python train.py --n_layer=19 --d_model=320 --n_experts=32 --experts_per_token=8 --moe_layers=[0, 1, 2, 3, 4, 5, 6, 7, 8, 9, 10, 11, 12, 13, 14, 15, 16, 17, 18] --routed_scale=1.0 --balance_loss=0.00887 --lr_router=0.00048 --norm_eps=1e-05 --optimizer="soap_variant" --beta1=0.95
Below are experts of layer 3 (counted from 0) of a mixture-of-experts language model. Rows are named router (the router's row for the expert) and show model dimensions 128-191. Each number is 500 + 50 x the weight over its row's rms, rounded and kept within 0 to 999. Numbers have three digits each.
Before each expert's rows: "comes after" lists some tokens at least twice as common just before its tokens as in all text; "mostly gets" lists some tokens that are sent to it at least half of the time. This comes from a sample of Wikipedia text that the model never trained on. Tokens count by the router's weight.

# expert 29
comes after: "\n", " |", "|", " as", ";", "=="
mostly gets: " a", "|", " an", "==", " A", " two"
router:475487588491378548522590563494564432491473544626523449435563483475535531528512517545520465488505538488493463506510515510456477565505496418474499565438485543472455553499497512467481530460397578

# expert 25
comes after: " |", " 2", " 3", " 4", " 1", ":"
mostly gets: " 1", " 2", " 0", " two", " 6", " 3"
router:439439495446514520484511575476452501550473492531491489538585513506544535530517505525424556531484469565524546550526491548486533476536527510478439556452461453435547492456484543550428387477490416

# expert 6
comes after: "-", " \"", " (", "'", ".", "=="
mostly gets: " he", " I", " are", " U", " E", " they"
router:500511452517448476443448523561486421440477535484505516559482410534476471509481488427598521506437526577558506519528461470426522488463488534523551562543519510518453568623443488569512441523531561

# expert 19
comes after: " of", " in", ".", " to", " for", " on"
mostly gets: " the", " a", " in", "The", " The", " he"
router:511511513521499563538454495458517521365513408513462539510478484540422476577526461514481580498448526481502435476498566390497385554480453414529572530460561547414545562523445632499507555376473578

# expert 28
comes after: " the", " a", " and", " to", " The", " his"
mostly gets: " two", " one", " first", " out", " all", " used"
router:474477490496487616480572540536504448579545552449500541466467505451459522581512530522477443520490567619498488573486550579529440479492540423577575507461505461522494470458533481546558470512478445

# expert 22
comes after: "\n", ".", ")", " ", " 0", "=="
mostly gets: ")", "\n", " |", ";", "),", "|"
router:518518469537521402574515437487482478527409547575540562539498469466501556484469492525507492512462452436462518443478475426596509512493562547542387485493493599587431546514585499501569533456558456

# expert 27
comes after: " the", " of", " and", " a", ":", "W"
mostly gets: " S", " E", " K", " T", " P", " Al"
router:470462609467494536454473507544442527465525423438431448512443559494410451541512484519426583568572507558530433530437507517414434518561451438417599481459605524488552445426466403503470496497567434

# expert 18
comes after: "\n", " ", " 1", "|", " 2", " 3"
mostly gets: " |", "|", " \"", " October", " March", " June"
router:602484460529460496554544561490497438496509551600482490488433427436556531489513483473530548549564492488518580468477423529566543512501526576465370503460515458500448532518480509425470470561380558

# expert 15
comes after: "-", "\n", " |", "|", ":", " ("
mostly gets: "|", "=", " E", " G", " John", " R"
router:502519598486419548487579627453452489417556430402460419520504442521465491525545499456524487508595495456576444496482391529481422515407441519393491533441526447423481409440473543514522531455462569

# expert 20
comes after: " in", "|", ",", "–19", " In", "-"
mostly gets: ")", "),", ").", " season", " year", ".\""
router:459463493522600543483485550457473503429470441606475496488450521544516506524522498515457484460539482561562654487568586507559518497516527545424446451504542575434462546534486538555602531514486389

# expert 10
comes after: " the", " was", " to", " and", " a", " were"
mostly gets: " time", " made", " up", " years", " used", " series"
router:451513515604486543499576530471467430557562449454476600475554545521525507550504492468479478429482531528528514505550517606411480432463576449435578478496507401402525480454568434552538527549570402

# expert 31
comes after: " |", "\n", "|", ":", ";", "N"
mostly gets: "-", "|", " \"", " ", " 1", " 2"
router:556484433421487575447557554445495497526497575554452443545516480501525478496506522499524524588479479444521434522449411534546561584470514400521444507508493512514526608424442545493458470564388565

# expert 11
comes after: " the", ":", " of", " /", " a", " ("
mostly gets: " August", " York", " July", " such", " September", " 2014"
router:474565582499570543483503574527491547475525344454500529544517508513400507515511487610391554429559471569538556579504524568518474500497487555445509473483538551416475392567478465534447487491554528

# expert 26
comes after: ".", ",", " where", " that", " when", " which"
mostly gets: " he", " it", "er", " S", "t", " He"
router:592403541523440527430491463527436542456438570549452459483455485553410494352512488451554448482499476503529476542524552514453518451553466477439483576570511585513486515418510502435530483579484469

# expert 17
comes after: " |", ":", "|", "-", " (", ";"
mostly gets: "|", " ", " S", " 6", " 8", " 9"
router:599530621434506542450544541494514552459513464499485426477424463452473501444523483453508532486590504480572427518406424527472506546520459472377535512498484555430451448500476473392438520433389560

# expert 1
comes after: " the", " a", " and", " of", " The", " to"
mostly gets: " University", " film", " Church", " served", " government", " city"
router:372437561489486589457481523549460461455511393371481565520582539553486491515498493480492501481431497550514473505462582494424428465526475420474555549430607398402499429636506424519477473485570457

# expert 0
comes after: ",", ".", " However", "),", " that", " but"
mostly gets: " and", " was", "The", " he", " is", " also"
router:507542413560580494530458549579533524522450465561541427474488464475426502402511497480506469458498525455517479461524617488545489452446510492478510485589503454561438485499477457531475517470513449